python train.py --d_model=160 --router_score="sigmoid" --routed_scale=1.0 --lr_router=0.00081 --head_dim=32 --init_std_down=0.00609 --weight_decay=0.023 --decay_shape="linear"
Below are experts of layer 13 (counted from 0) of a mixture-of-experts language model. Rows are named router (the router's row for the expert), gate (a neuron's input weights, with its number), up (a neuron's input weights, with its number) and show model dimensions 0-159. Each number is 200 + 30 x the weight over its row's rms, rounded and kept within 0 to 999.
After each expert's rows: "comes after" lists some tokens at least twice as common just before its tokens as in all text. This comes from a sample of Wikipedia text that the model never trained on. Tokens count by the router's weight.

# expert 57
router,190,211,151,198,190,167,203,188,196,168,170,176,208,225,189,135,238,175,170,188,213,158,151,215,223,127,217,214,228,144,225,229,200,161,144,160,188,194,177,186,195,217,248,233,191,233,213,158,163,203,178,193,191,207,200,162,212,168,182,174,145,202,168,166,210,197,156,194,141,194,169,215,197,173,228,212,248,195,182,163,253,266,219,214,199,233,198,169,190,169,228,187,221,216,222,206,206,199,223,212,257,201,196,211,239,192,220,203,184,219,184,155,200,218,210,192,181,200,199,199,231,229,225,191,214,200,176,167,171,179,210,170,242,154,210,177,137,189,211,276,262,254,211,167,206,307,194,177,183,216,250,173,160,198,162,210,137,194,223,223
gate0,173,194,181,190,161,169,208,212,210,215,207,226,193,165,180,130,193,197,214,159,220,180,180,227,217,173,223,173,182,219,186,217,183,138,244,161,197,227,173,227,210,216,161,196,186,198,201,196,177,234,245,216,182,231,119,195,159,158,190,175,195,243,181,177,226,240,179,222,174,259,181,250,189,179,209,205,220,201,224,258,191,152,209,196,166,208,217,236,197,215,138,236,173,185,194,197,182,201,151,181,149,224,138,219,225,157,228,186,163,256,216,216,197,230,168,210,221,208,173,197,243,194,225,158,223,155,191,139,143,189,214,255,225,160,194,200,117,157,242,173,190,207,163,181,222,212,170,255,212,207,240,197,200,150,202,148,181,219,199,216
up0,156,244,263,184,198,224,233,235,166,222,162,241,167,204,194,182,226,237,229,185,161,294,239,219,173,169,184,190,196,194,179,190,232,202,234,206,211,209,168,157,211,177,213,198,224,209,208,196,195,279,204,196,184,200,197,181,168,219,173,146,191,228,199,225,212,219,241,170,155,193,214,172,234,226,227,217,177,165,194,189,208,221,231,176,188,236,181,253,240,202,204,242,181,156,182,177,134,174,205,206,201,126,229,206,205,221,232,188,252,194,193,190,225,228,269,211,167,171,193,224,177,214,260,198,219,197,227,159,180,169,200,209,199,179,200,173,189,202,151,149,200,178,176,207,232,269,179,240,173,223,206,271,168,135,212,224,229,171,232,165
comes after: " of", " in", ".", " to", " at", " for"

# expert 38
router,200,210,195,238,198,199,245,166,168,211,171,217,208,184,204,171,218,168,150,195,186,195,146,155,160,137,209,170,213,193,228,209,176,189,246,228,222,188,227,209,155,158,240,258,184,285,200,201,179,256,214,208,173,200,208,187,184,154,194,188,204,211,220,111,258,120,230,182,215,217,174,170,219,206,219,197,208,203,190,177,189,204,179,188,209,234,188,174,178,185,287,194,195,209,230,183,257,187,238,230,272,186,212,206,168,207,183,185,193,245,225,185,193,199,207,164,168,185,259,191,236,213,194,160,185,194,240,104,197,233,249,172,151,162,208,175,224,197,189,176,205,187,194,197,205,223,187,159,204,215,222,187,209,220,201,213,136,215,192,189
gate0,187,192,194,245,220,189,196,191,183,211,231,176,179,227,196,188,219,159,169,176,236,191,185,173,249,209,257,210,180,270,205,152,249,175,179,239,219,151,241,220,202,179,130,205,190,213,230,214,223,232,209,202,182,187,195,188,183,233,177,194,203,182,185,168,168,166,223,294,184,230,215,151,224,202,209,153,215,237,221,216,184,148,207,200,186,189,177,203,194,167,231,218,211,157,203,178,215,191,139,242,132,187,218,172,231,153,185,253,234,220,160,251,235,256,174,229,172,237,245,262,177,193,242,210,215,176,225,161,214,267,199,157,156,185,186,196,222,176,196,208,212,215,169,155,177,179,192,223,167,193,221,201,211,242,242,160,175,197,235,205
up0,234,170,187,196,217,174,232,172,185,203,200,196,216,230,206,214,238,183,203,176,204,217,254,182,210,196,244,277,198,205,252,167,182,181,259,196,137,197,199,216,238,193,183,199,172,170,183,204,238,164,154,144,147,155,130,212,231,150,203,215,166,157,198,170,184,206,222,181,183,209,182,179,197,196,239,186,234,212,280,144,235,189,224,214,167,189,234,205,226,200,197,186,195,233,175,196,154,188,195,246,151,192,186,145,175,148,259,212,162,179,222,206,219,233,241,169,217,169,187,223,232,232,173,195,229,231,240,211,243,215,178,208,197,197,168,191,200,195,245,219,212,252,231,208,143,214,198,213,183,214,208,187,229,260,191,132,136,225,196,204
comes after: " ", " |", "–", ".", " −", " +"

# expert 61
router,182,239,196,230,202,209,257,158,221,206,182,244,179,179,197,143,248,197,202,204,177,197,151,198,200,121,183,195,202,198,244,232,148,220,218,208,219,199,211,184,157,204,183,288,132,251,214,240,198,251,197,247,192,185,222,193,234,159,175,190,227,210,214,173,238,108,205,199,240,207,176,186,172,205,206,182,206,226,187,192,191,229,188,206,197,243,177,179,185,204,272,153,209,201,200,194,261,173,266,198,216,185,192,236,215,210,200,202,158,205,209,192,214,191,180,139,225,216,259,188,252,228,184,150,185,209,204,165,206,237,269,192,191,194,202,165,194,143,201,196,206,201,182,171,203,221,250,166,153,188,232,179,190,234,208,210,174,199,191,249
gate0,225,204,171,268,230,235,219,186,214,199,199,215,151,191,205,169,232,226,183,180,177,189,190,143,162,137,183,225,195,244,233,232,242,213,183,197,203,156,200,192,201,175,190,213,186,159,194,226,198,190,256,240,154,172,229,198,312,190,177,172,191,218,221,215,215,138,221,225,209,193,156,220,180,220,250,251,228,246,194,137,191,221,235,210,199,242,231,176,284,226,170,226,221,196,182,209,223,230,212,170,143,165,168,184,153,164,202,225,173,215,159,182,203,224,170,165,229,205,264,219,208,220,184,216,183,183,211,141,222,243,191,234,217,217,185,179,186,196,224,208,169,271,182,247,218,173,203,209,204,205,210,225,179,195,233,221,183,176,208,210
up0,189,160,191,187,219,240,188,234,208,213,160,219,200,241,209,187,235,179,210,204,217,144,207,186,210,130,177,118,247,251,231,188,184,228,224,181,157,198,194,183,219,187,218,177,220,235,268,206,223,230,215,178,191,148,183,177,193,218,189,215,205,212,144,222,198,196,202,170,214,254,216,190,167,214,208,195,154,203,156,236,177,217,163,178,178,209,158,201,192,172,197,190,211,206,207,183,179,227,218,157,170,189,228,232,179,233,180,230,137,188,167,202,163,197,215,220,224,225,258,197,143,153,187,189,213,248,189,212,103,200,199,222,210,182,154,181,208,198,165,203,235,199,220,183,243,161,156,254,135,172,197,184,157,244,142,189,193,142,167,228
comes after: " |", " ", "–", "|", ";", " +"

# expert 48
router,161,171,143,207,162,221,220,199,210,154,159,237,229,177,215,146,223,200,130,193,239,232,162,160,155,108,186,234,215,188,226,169,189,168,190,209,210,218,230,188,187,231,216,206,168,231,231,192,182,187,201,192,192,195,168,164,226,144,207,190,222,207,177,191,230,181,185,229,183,210,144,181,240,188,273,187,204,211,186,224,201,255,198,231,168,216,170,175,203,205,204,176,182,181,218,184,228,196,228,169,216,231,165,250,168,235,198,200,149,230,179,207,140,232,228,160,182,125,210,150,250,218,283,156,196,211,206,177,228,232,191,192,170,205,140,214,150,164,207,208,208,221,165,181,226,246,163,202,211,218,250,192,173,174,206,190,197,194,205,212
gate0,175,195,142,192,155,153,204,161,286,227,219,183,138,187,213,180,199,183,214,221,173,189,202,242,206,197,218,239,203,196,184,153,207,196,207,175,165,252,135,208,169,209,186,203,164,163,224,161,183,123,199,223,235,191,172,192,232,245,208,202,238,160,185,192,219,197,186,251,217,179,253,182,210,164,187,203,186,235,175,274,206,235,197,249,202,227,209,200,180,225,132,175,227,174,211,273,206,157,261,208,213,209,211,165,215,213,148,177,199,206,174,195,146,213,199,151,232,173,192,198,167,182,228,232,203,249,195,239,223,190,255,258,184,235,184,194,221,206,221,179,157,194,191,165,215,209,165,215,205,262,206,173,218,225,194,181,206,195,226,171
up0,197,209,161,243,209,193,163,173,224,206,202,201,186,185,202,199,236,193,177,178,200,206,187,205,215,225,176,266,183,202,215,185,210,180,191,176,235,260,159,229,225,194,197,188,156,198,251,193,161,155,220,191,175,168,232,186,243,176,178,223,257,192,204,170,221,224,239,242,200,191,144,270,155,141,183,210,228,263,182,188,187,255,243,232,185,218,162,199,121,205,182,142,213,227,226,183,184,179,213,216,243,232,199,193,184,264,146,208,210,215,169,168,177,246,150,224,206,187,231,168,173,133,258,195,198,216,174,251,253,201,200,213,159,189,208,192,174,195,199,232,223,208,204,164,168,167,226,198,164,173,218,138,213,239,149,202,192,199,204,176
comes after: " the", " a", " of", " and", " for", " to"

# expert 20
router,185,191,155,169,171,211,215,196,198,149,188,210,217,229,170,138,230,198,171,199,226,186,209,155,187,128,194,239,233,166,211,236,212,148,155,214,170,226,214,190,206,212,266,206,178,219,245,168,184,182,185,186,217,178,218,189,226,159,212,182,127,207,174,165,207,201,160,284,161,172,144,201,198,209,230,212,209,217,177,204,242,244,189,214,168,205,203,176,245,215,248,179,214,214,209,221,192,176,213,213,252,204,170,210,206,240,172,207,175,207,144,187,183,266,202,196,166,152,197,186,222,203,260,182,244,199,200,194,179,207,179,152,247,160,164,201,180,166,215,241,234,227,200,137,229,245,193,185,207,274,217,153,143,202,199,182,165,203,190,215
gate0,166,171,171,185,146,182,185,152,254,126,213,219,239,201,157,136,180,180,198,189,249,180,217,209,170,224,185,248,217,248,215,232,190,195,105,191,154,178,207,153,204,223,258,216,178,145,261,163,199,201,235,205,166,171,211,181,206,208,231,175,153,231,166,191,171,167,206,221,236,185,201,200,203,240,230,229,226,236,243,232,216,242,173,199,170,180,217,160,188,197,188,163,211,218,168,194,220,233,220,218,235,212,159,215,186,248,198,251,194,180,164,178,231,244,194,244,196,201,204,178,187,138,155,206,180,196,197,198,178,228,199,198,204,181,217,204,160,237,221,223,215,187,220,184,186,205,195,197,223,262,259,153,232,196,197,173,253,231,169,215
up0,242,208,266,216,230,178,210,222,190,270,221,171,163,235,189,242,224,168,186,199,119,269,171,253,220,158,194,187,176,207,202,209,124,213,243,199,201,197,200,238,227,175,180,205,215,229,188,204,185,224,182,171,204,204,176,182,161,205,182,266,193,171,246,182,200,187,208,146,162,209,194,207,201,139,205,190,149,174,172,166,240,176,228,144,202,244,211,231,209,187,214,188,198,142,213,213,188,207,220,177,196,200,224,197,214,170,199,187,246,183,256,200,190,229,202,177,233,222,192,213,239,269,235,186,215,198,221,190,199,205,222,157,227,168,135,198,215,193,184,180,150,206,179,223,171,204,189,192,205,122,147,261,199,222,150,198,226,194,253,204
comes after: " of", " in", ".", " is", " as", " with"

# expert 10
router,181,218,183,212,199,203,248,178,205,176,193,218,190,208,208,171,245,174,146,230,212,211,157,198,174,143,185,176,206,187,236,194,205,186,248,219,193,240,210,229,184,199,223,275,137,292,244,218,221,213,199,207,187,218,194,187,172,154,177,168,188,194,204,147,243,135,205,208,229,183,160,187,206,195,206,200,203,225,202,162,194,236,181,201,213,208,189,205,245,183,286,182,195,205,240,162,264,188,242,223,201,196,217,194,142,167,225,184,198,216,222,177,215,212,231,113,197,179,248,214,217,173,227,144,205,211,203,160,157,214,279,193,176,168,178,124,203,160,193,201,213,202,218,192,218,212,221,164,173,187,231,167,188,242,173,218,158,204,186,233
gate0,232,208,251,225,222,121,205,235,209,202,203,232,183,192,227,161,223,172,174,233,246,236,222,197,249,191,236,227,195,239,189,165,177,196,194,198,196,190,221,168,221,201,224,217,183,225,247,200,203,210,250,198,236,206,209,175,177,241,267,140,184,196,127,263,231,114,212,183,201,226,184,199,222,230,144,228,250,210,117,151,219,231,194,180,154,188,242,173,227,201,234,221,162,197,186,213,222,188,167,199,256,168,177,223,204,126,211,219,226,222,252,227,200,233,211,163,213,233,199,192,200,191,224,172,182,235,231,195,198,169,181,206,162,183,170,196,202,180,194,185,254,195,153,202,225,219,197,167,144,202,200,178,163,207,225,204,204,239,209,208
up0,173,228,189,206,231,183,192,137,139,211,232,116,201,235,181,193,230,254,224,198,189,210,193,245,173,193,201,149,204,156,199,216,173,239,216,187,235,209,253,221,217,201,196,177,186,212,236,226,178,223,115,169,212,223,213,281,205,180,124,188,215,222,176,223,227,191,219,198,190,155,191,180,190,151,246,205,141,195,197,171,180,172,218,170,189,178,195,223,216,214,175,186,224,114,203,257,225,175,180,192,169,218,259,225,230,219,197,197,211,176,211,158,167,200,216,261,175,169,194,208,224,213,197,191,196,218,189,209,215,175,155,219,216,185,211,152,198,201,173,198,206,203,190,146,132,214,198,218,187,203,177,236,225,258,172,228,243,202,151,235
comes after: " |", " ", "|", "–", "201", ";"

# expert 55
router,179,187,179,185,163,188,290,171,170,208,170,234,224,209,242,227,205,219,142,226,211,199,119,134,181,149,182,217,250,203,212,202,218,196,174,171,198,193,212,235,139,180,192,191,175,247,237,196,161,239,228,177,200,201,155,202,204,198,246,187,182,223,178,157,238,142,206,204,206,150,177,200,217,204,188,169,268,148,172,183,194,226,172,241,168,181,202,173,174,178,229,167,182,216,193,181,215,170,192,199,229,194,240,212,163,225,151,196,154,227,224,165,206,250,239,234,199,187,207,219,245,188,195,186,209,153,223,120,174,236,186,189,203,163,193,185,162,220,206,217,192,193,138,142,233,184,162,184,225,183,191,194,211,221,188,199,131,202,216,197
gate0,179,215,176,183,197,193,220,213,172,137,178,256,147,189,209,192,209,174,242,239,186,183,232,252,199,230,267,203,169,193,211,154,258,208,179,208,227,215,170,170,202,205,180,208,194,192,220,220,185,184,209,166,196,216,224,237,202,187,229,180,200,224,171,209,209,269,184,188,130,200,216,177,162,218,230,142,202,220,245,244,169,202,203,244,200,225,142,198,211,198,196,205,180,193,240,206,203,150,194,167,234,206,190,178,172,165,189,153,179,174,214,174,222,222,142,241,244,130,189,198,280,183,225,143,172,184,223,221,205,193,214,142,168,148,175,170,166,227,192,218,172,195,166,205,207,206,190,206,136,219,188,184,227,214,217,176,226,208,261,119
up0,175,170,209,211,192,154,208,201,194,198,186,148,173,169,187,236,188,213,168,204,122,213,202,230,212,242,189,165,212,217,241,262,171,215,214,264,172,167,221,173,247,283,149,207,251,148,211,175,147,192,201,187,264,181,195,175,202,213,256,242,167,185,185,212,209,179,177,232,200,239,217,219,186,176,211,214,191,269,215,185,237,198,201,142,189,185,162,170,195,183,213,190,190,241,157,201,197,192,236,162,240,213,189,175,193,226,175,215,226,198,208,179,162,177,205,162,204,158,237,165,197,131,193,229,213,170,204,226,224,181,194,164,186,254,171,182,240,223,170,203,231,162,169,151,177,199,171,204,232,215,177,191,159,248,216,249,209,173,230,244
comes after: " ", ".", " (", "–", "°", "′"

# expert 75
router,165,198,179,159,161,176,286,176,208,199,162,243,213,215,248,210,221,220,130,216,206,190,123,148,180,171,183,230,224,199,203,207,256,211,189,181,194,198,248,221,157,137,189,215,177,238,223,219,153,239,220,187,193,204,172,192,186,216,204,173,186,217,204,143,240,154,197,195,194,171,154,142,251,219,195,169,230,143,189,201,195,230,174,235,176,202,186,184,166,226,250,156,186,226,224,182,231,149,214,207,220,179,203,222,145,233,159,196,158,223,235,189,229,260,215,218,190,167,199,193,247,204,210,164,204,188,255,134,182,218,165,172,193,159,184,200,199,192,230,228,202,174,168,133,207,198,175,202,225,174,191,198,193,228,206,204,154,208,172,192
gate0,214,199,168,190,217,241,234,186,176,267,177,181,222,240,207,240,197,184,165,216,161,212,215,164,176,159,104,168,191,201,217,176,225,213,167,187,150,211,181,183,157,180,177,235,183,195,250,230,199,169,220,156,268,205,238,246,181,172,203,204,215,231,221,170,171,232,192,242,213,204,185,216,202,237,206,128,200,197,192,227,193,171,161,182,154,174,210,249,184,204,251,213,237,203,163,193,229,212,175,197,178,187,204,155,215,192,260,184,135,182,171,179,230,253,193,187,219,139,169,170,180,179,183,216,228,274,170,198,215,236,190,172,205,184,190,163,205,202,220,202,224,218,161,164,158,238,194,180,239,182,225,205,180,236,232,195,200,247,219,131
up0,190,216,165,196,186,170,256,182,158,262,193,157,217,187,167,204,173,165,197,182,193,231,236,200,204,167,145,193,228,167,178,169,263,207,196,236,183,231,229,205,199,182,155,277,209,176,225,179,143,122,203,223,242,218,253,124,209,183,146,235,195,245,202,217,211,234,192,199,207,208,178,206,176,252,170,194,180,207,190,191,212,119,207,239,199,181,191,193,224,215,223,175,190,194,170,199,203,213,187,193,215,177,201,186,251,142,156,178,173,186,197,164,177,222,185,180,184,175,230,165,156,189,205,175,229,183,151,242,222,215,194,198,208,168,244,129,262,207,219,223,188,212,177,201,177,225,205,188,250,161,238,247,184,231,230,200,226,201,150,211
comes after: " ", ".", " (", "°", "–", "′"

# expert 41
router,207,187,146,163,177,164,198,183,180,214,178,197,201,257,184,135,261,152,173,200,235,163,162,198,224,126,213,218,237,164,238,232,204,145,153,173,204,211,187,196,217,204,249,225,198,223,223,160,159,221,192,187,192,214,162,199,217,190,191,172,134,221,195,179,186,200,195,224,145,181,157,210,209,169,220,222,248,239,132,174,242,219,207,198,212,218,207,194,224,149,234,155,236,205,218,168,199,179,235,200,250,180,196,213,228,218,183,248,177,237,201,171,221,253,211,151,184,194,190,181,233,221,216,173,235,177,188,150,168,207,194,153,243,188,193,149,162,193,229,231,251,241,188,184,232,265,194,178,191,208,237,191,170,180,184,226,172,190,211,256
gate0,268,151,212,205,276,170,206,203,229,166,239,218,141,280,159,188,234,162,204,213,195,199,160,188,181,194,224,192,230,212,195,219,242,166,183,180,233,204,261,193,225,193,194,164,137,137,232,190,186,225,182,183,202,210,196,204,240,210,197,215,150,199,220,220,185,193,189,173,159,165,183,206,206,208,181,183,214,197,145,206,186,173,198,161,180,198,236,180,216,187,260,218,236,224,186,159,196,209,210,216,191,229,223,216,157,174,193,253,175,237,189,180,208,208,187,206,208,236,185,185,237,198,213,225,125,197,165,200,217,231,143,205,233,217,176,220,237,226,231,192,266,209,181,189,221,139,183,202,142,223,181,248,145,207,222,288,223,208,218,219
up0,230,203,185,178,218,260,175,271,209,189,217,152,115,240,235,163,169,214,212,230,225,200,153,249,198,251,228,198,183,217,212,178,209,200,175,217,207,200,187,227,251,149,224,152,196,192,219,280,184,208,185,163,174,225,175,209,163,220,171,166,173,273,213,232,182,161,171,144,208,240,163,199,193,203,219,247,258,178,207,222,210,163,173,137,178,204,169,177,242,165,200,177,234,204,199,267,218,199,194,202,220,194,209,142,197,212,223,195,114,239,191,228,202,181,212,162,192,232,172,241,198,198,200,191,187,194,205,223,169,173,182,167,217,175,187,231,141,214,205,180,224,198,220,196,241,178,228,210,200,218,157,242,194,203,169,214,189,166,187,174
comes after: " of", " in", " at", " to", " |\n", " on"

# expert 90
router,151,196,164,174,148,165,194,196,208,179,225,191,179,202,153,143,204,216,192,195,204,189,204,193,193,148,217,148,198,139,170,197,220,164,189,185,188,231,184,140,194,126,206,247,187,220,194,225,174,203,196,207,198,180,205,187,167,159,165,197,159,175,122,155,279,197,218,205,212,215,179,205,189,180,230,168,254,166,200,171,197,228,186,216,176,216,209,168,256,230,236,161,192,215,200,218,226,217,233,196,273,201,170,241,204,202,171,207,195,226,232,130,179,262,211,158,167,167,222,165,203,283,195,140,207,180,198,152,184,237,200,169,217,214,193,197,236,166,226,225,221,209,187,150,221,211,230,188,201,194,175,194,143,204,171,152,194,189,180,180
gate0,191,223,215,164,180,205,222,184,232,184,182,202,276,224,238,200,178,216,222,174,137,192,221,211,196,182,220,171,206,191,213,254,176,197,204,199,177,161,203,205,186,180,177,247,189,144,189,225,206,240,212,220,259,185,246,154,155,228,179,205,204,215,148,236,244,178,193,159,172,140,179,231,276,215,148,201,230,143,171,142,203,145,201,167,193,223,179,178,212,245,211,190,184,191,281,210,219,233,205,228,238,144,184,208,203,228,213,235,198,188,217,208,187,206,177,216,206,186,214,193,171,215,178,164,296,195,224,195,193,168,189,189,190,201,240,187,208,181,167,223,189,248,258,188,172,170,204,242,155,219,223,183,209,191,156,163,254,162,220,185
up0,236,189,197,196,240,164,215,203,198,203,244,190,174,143,205,203,168,175,187,195,205,262,130,167,148,123,211,203,260,186,186,212,202,212,138,216,179,220,189,245,226,189,140,198,205,181,214,250,203,179,148,193,194,213,235,191,191,221,223,208,214,189,177,188,176,230,217,203,226,231,199,208,217,269,187,228,189,210,188,189,218,136,226,223,229,152,205,217,204,191,156,172,221,226,189,216,171,127,181,171,184,146,195,232,176,205,215,209,182,181,210,218,207,230,182,178,235,184,184,191,195,148,244,144,159,239,164,216,186,150,191,164,186,151,223,213,161,211,198,200,135,232,219,204,161,254,209,248,193,173,277,205,192,221,243,232,237,175,214,230
comes after: ",", ".", " and", " He", " where", ".\n\n"

# expert 105
router,204,171,191,173,157,158,207,131,237,189,169,242,200,233,164,157,191,219,137,214,188,195,223,192,200,187,205,171,196,211,179,217,192,188,195,193,176,229,218,158,207,191,223,255,166,239,184,197,228,213,197,247,235,166,220,211,198,191,174,253,182,191,169,179,217,141,210,193,179,181,193,185,197,167,216,170,219,188,197,236,227,256,184,220,169,189,204,200,244,194,233,151,201,191,190,208,256,166,224,221,235,242,220,237,157,155,201,188,194,217,167,156,188,234,233,154,143,109,218,150,196,234,228,177,235,159,196,118,145,202,246,168,199,197,195,207,226,180,245,249,243,248,166,178,256,236,198,202,212,214,210,186,159,208,191,154,217,190,199,170
gate0,201,181,206,198,242,207,210,210,210,191,230,201,179,172,138,169,144,202,164,199,213,174,145,143,206,212,223,254,153,170,209,206,176,262,185,136,177,181,204,215,181,248,203,221,240,206,164,184,232,171,267,239,233,192,200,194,202,178,182,186,205,183,167,225,197,170,250,226,221,205,232,188,173,203,248,201,209,186,157,218,262,265,164,216,208,175,202,193,198,208,238,207,199,234,247,211,246,226,205,195,222,218,217,191,173,183,193,208,105,226,207,210,229,197,234,164,161,155,204,164,233,181,204,256,228,268,182,192,167,238,198,175,246,201,147,213,223,186,218,200,231,195,150,226,196,248,253,235,200,181,193,176,175,185,266,224,217,210,206,177
up0,245,196,212,227,171,216,181,195,208,132,231,200,163,214,241,208,199,234,223,268,230,172,200,189,163,224,200,206,172,154,149,244,212,181,197,240,217,216,204,199,170,196,185,192,168,160,193,213,170,190,169,187,211,202,157,206,211,176,193,181,200,193,170,205,223,229,184,227,176,191,261,135,231,180,208,215,193,193,197,179,189,200,207,230,262,213,210,239,255,266,187,179,167,139,244,191,187,222,199,196,191,147,232,183,273,249,220,176,214,195,171,208,160,217,201,220,198,253,179,210,189,174,210,194,166,214,239,229,229,148,187,152,189,238,240,205,147,197,172,168,178,206,180,138,167,217,155,171,221,133,216,138,199,225,157,158,164,213,251,220
comes after: ",", ".", " \"", ".\n\n", " that", " The"

# expert 4
router,166,161,163,222,193,184,242,193,209,134,178,230,255,198,209,161,224,154,187,166,234,228,183,205,227,116,210,235,213,187,232,169,169,204,204,205,189,230,223,212,173,229,216,230,145,239,221,185,198,222,197,163,180,201,232,191,212,150,218,197,189,184,148,139,234,176,163,246,169,168,140,231,194,169,270,182,215,204,191,208,202,265,192,190,171,187,176,177,191,183,221,157,205,216,228,205,205,208,206,193,237,242,189,211,192,206,132,222,147,239,185,191,169,232,196,220,198,178,203,159,254,203,230,213,188,180,208,154,204,205,202,195,189,198,191,182,166,170,224,263,193,204,223,178,233,241,184,196,228,222,246,114,117,195,187,204,147,192,201,206
gate0,227,134,179,199,188,197,166,264,200,161,181,196,208,165,183,149,219,255,213,161,203,195,197,181,216,217,225,241,161,183,224,194,254,188,211,182,190,188,295,208,192,238,184,145,162,155,223,146,173,222,215,129,230,202,208,194,154,243,186,217,204,201,142,147,212,155,167,178,206,177,156,167,173,158,209,169,205,200,211,179,148,252,197,161,208,183,201,143,195,247,224,154,129,184,199,224,215,211,191,182,226,192,151,187,157,187,179,222,167,213,182,207,197,198,223,201,189,192,168,167,153,172,185,220,227,189,199,201,215,186,148,193,166,213,228,202,155,243,225,163,235,179,239,168,216,197,221,171,194,207,189,238,158,187,198,211,172,254,210,225
up0,188,192,144,213,240,179,197,158,186,154,235,168,191,170,164,148,181,222,219,129,193,197,216,221,242,223,191,189,174,224,263,176,215,209,197,232,212,161,189,170,187,171,198,182,153,126,172,200,184,198,214,141,251,204,202,156,191,189,164,204,200,224,155,227,205,191,204,205,214,224,187,204,253,199,249,222,286,228,240,159,160,252,181,186,174,194,197,226,203,197,191,152,208,189,206,220,198,208,209,266,231,226,170,186,170,179,219,225,198,225,131,176,227,217,180,210,182,192,206,181,212,191,167,278,158,176,232,154,193,201,222,250,132,188,205,192,201,251,221,159,225,185,217,191,232,193,263,178,199,214,176,196,173,180,182,216,148,237,212,182
comes after: " the", " a", " of", " in", " for", " with"

# expert 21
router,175,163,105,203,175,158,230,186,206,121,190,222,164,214,219,206,251,200,181,224,181,201,191,234,225,144,141,168,214,168,210,201,178,149,198,216,220,243,216,139,153,211,192,211,194,256,210,227,162,230,197,239,193,220,215,143,238,216,152,186,179,223,139,180,203,171,200,190,182,205,158,183,218,184,191,198,259,195,184,179,232,192,186,186,141,231,183,167,235,203,260,165,211,213,210,192,268,209,236,234,196,158,206,221,150,213,183,246,166,205,247,173,228,233,216,161,145,194,214,187,219,214,215,214,161,222,218,197,204,189,211,186,206,146,179,150,183,186,238,221,226,234,198,161,202,248,190,215,197,229,182,184,199,194,196,218,172,250,211,238
gate0,255,198,229,218,210,178,212,233,188,148,195,204,139,190,171,256,230,195,205,242,189,222,200,144,167,192,173,203,180,149,228,178,241,243,157,215,226,176,187,207,217,205,223,255,231,150,155,197,151,182,228,223,206,155,255,183,226,158,160,172,217,176,172,261,200,165,216,173,218,163,163,138,233,179,211,182,206,177,191,198,274,180,192,178,213,195,199,199,237,214,259,199,148,247,193,233,222,173,190,216,199,154,211,190,203,250,191,243,184,149,227,217,190,245,171,185,138,193,225,257,199,222,234,214,193,255,205,174,195,179,218,178,197,220,169,244,212,215,220,174,245,182,241,192,205,243,196,182,169,187,197,222,181,201,195,253,190,170,233,169
up0,214,185,187,222,222,181,180,209,227,205,201,182,190,203,200,217,241,137,164,271,243,221,218,216,186,171,138,190,164,176,202,188,213,250,212,227,265,241,171,215,224,186,202,183,207,226,172,175,210,220,202,142,208,185,195,231,191,198,170,198,224,222,193,187,223,189,193,229,222,214,177,210,206,204,172,148,221,149,238,221,287,212,173,233,162,231,226,217,229,242,176,220,144,168,264,166,242,231,190,177,152,162,221,153,164,164,214,178,180,136,177,181,177,228,172,192,196,227,138,201,220,231,218,252,214,197,175,176,154,217,254,184,215,190,222,226,204,215,195,211,205,165,160,168,204,204,179,233,171,204,189,156,203,171,235,189,138,137,188,253
comes after: " |\n", "0", "1", ")", "2", "\n"

# expert 44
router,162,203,183,194,159,126,243,168,217,197,211,193,142,205,222,159,208,217,169,228,213,216,205,198,193,127,184,210,239,207,194,176,241,169,215,178,166,246,196,176,133,178,204,257,126,242,229,195,203,208,153,217,187,200,180,169,226,179,159,177,168,169,182,154,252,171,198,202,195,182,184,211,158,220,216,157,247,176,186,200,192,198,169,237,177,206,196,176,231,219,222,149,182,232,207,193,202,209,208,189,258,237,221,203,204,175,216,192,198,188,190,133,179,261,221,167,170,130,244,188,221,228,207,163,190,154,190,141,142,243,235,195,195,209,177,186,217,182,205,263,251,223,206,155,220,221,222,190,161,243,169,183,188,196,200,184,199,225,159,213
gate0,181,228,218,201,171,210,235,199,191,148,189,207,209,172,207,157,236,261,243,212,203,175,234,212,198,192,190,169,234,133,182,166,180,163,171,225,196,163,177,180,188,221,196,195,192,193,153,202,216,205,200,153,219,196,278,226,179,210,206,157,198,166,196,151,206,187,228,192,183,226,193,145,222,192,170,153,201,251,210,220,131,216,161,182,173,208,230,208,251,223,214,240,211,223,177,196,237,169,173,221,198,207,213,164,233,241,184,207,172,185,211,179,144,215,196,157,177,219,234,194,228,181,196,229,214,154,160,200,173,202,149,192,192,194,226,222,193,240,152,228,272,171,215,112,201,174,151,233,149,172,252,185,150,158,161,166,253,209,190,210
up0,226,217,263,201,230,175,161,157,194,232,148,184,222,224,164,180,262,156,195,183,225,191,183,178,219,225,197,189,228,201,206,181,255,146,126,270,215,187,137,190,192,201,222,175,186,296,209,181,151,171,246,161,209,158,202,204,226,204,221,212,161,185,199,184,191,258,194,202,161,180,248,194,186,208,201,170,141,199,214,241,186,164,211,212,190,210,210,227,258,168,203,217,235,213,211,198,172,188,192,178,209,216,224,169,204,217,170,231,150,198,146,193,149,232,214,191,188,170,215,220,222,190,183,225,172,194,167,201,188,173,155,187,217,195,158,247,186,184,211,163,233,183,215,195,242,179,222,164,252,177,262,174,205,146,216,183,263,192,217,200
comes after: ".", ",", " The", " the", "The", " that"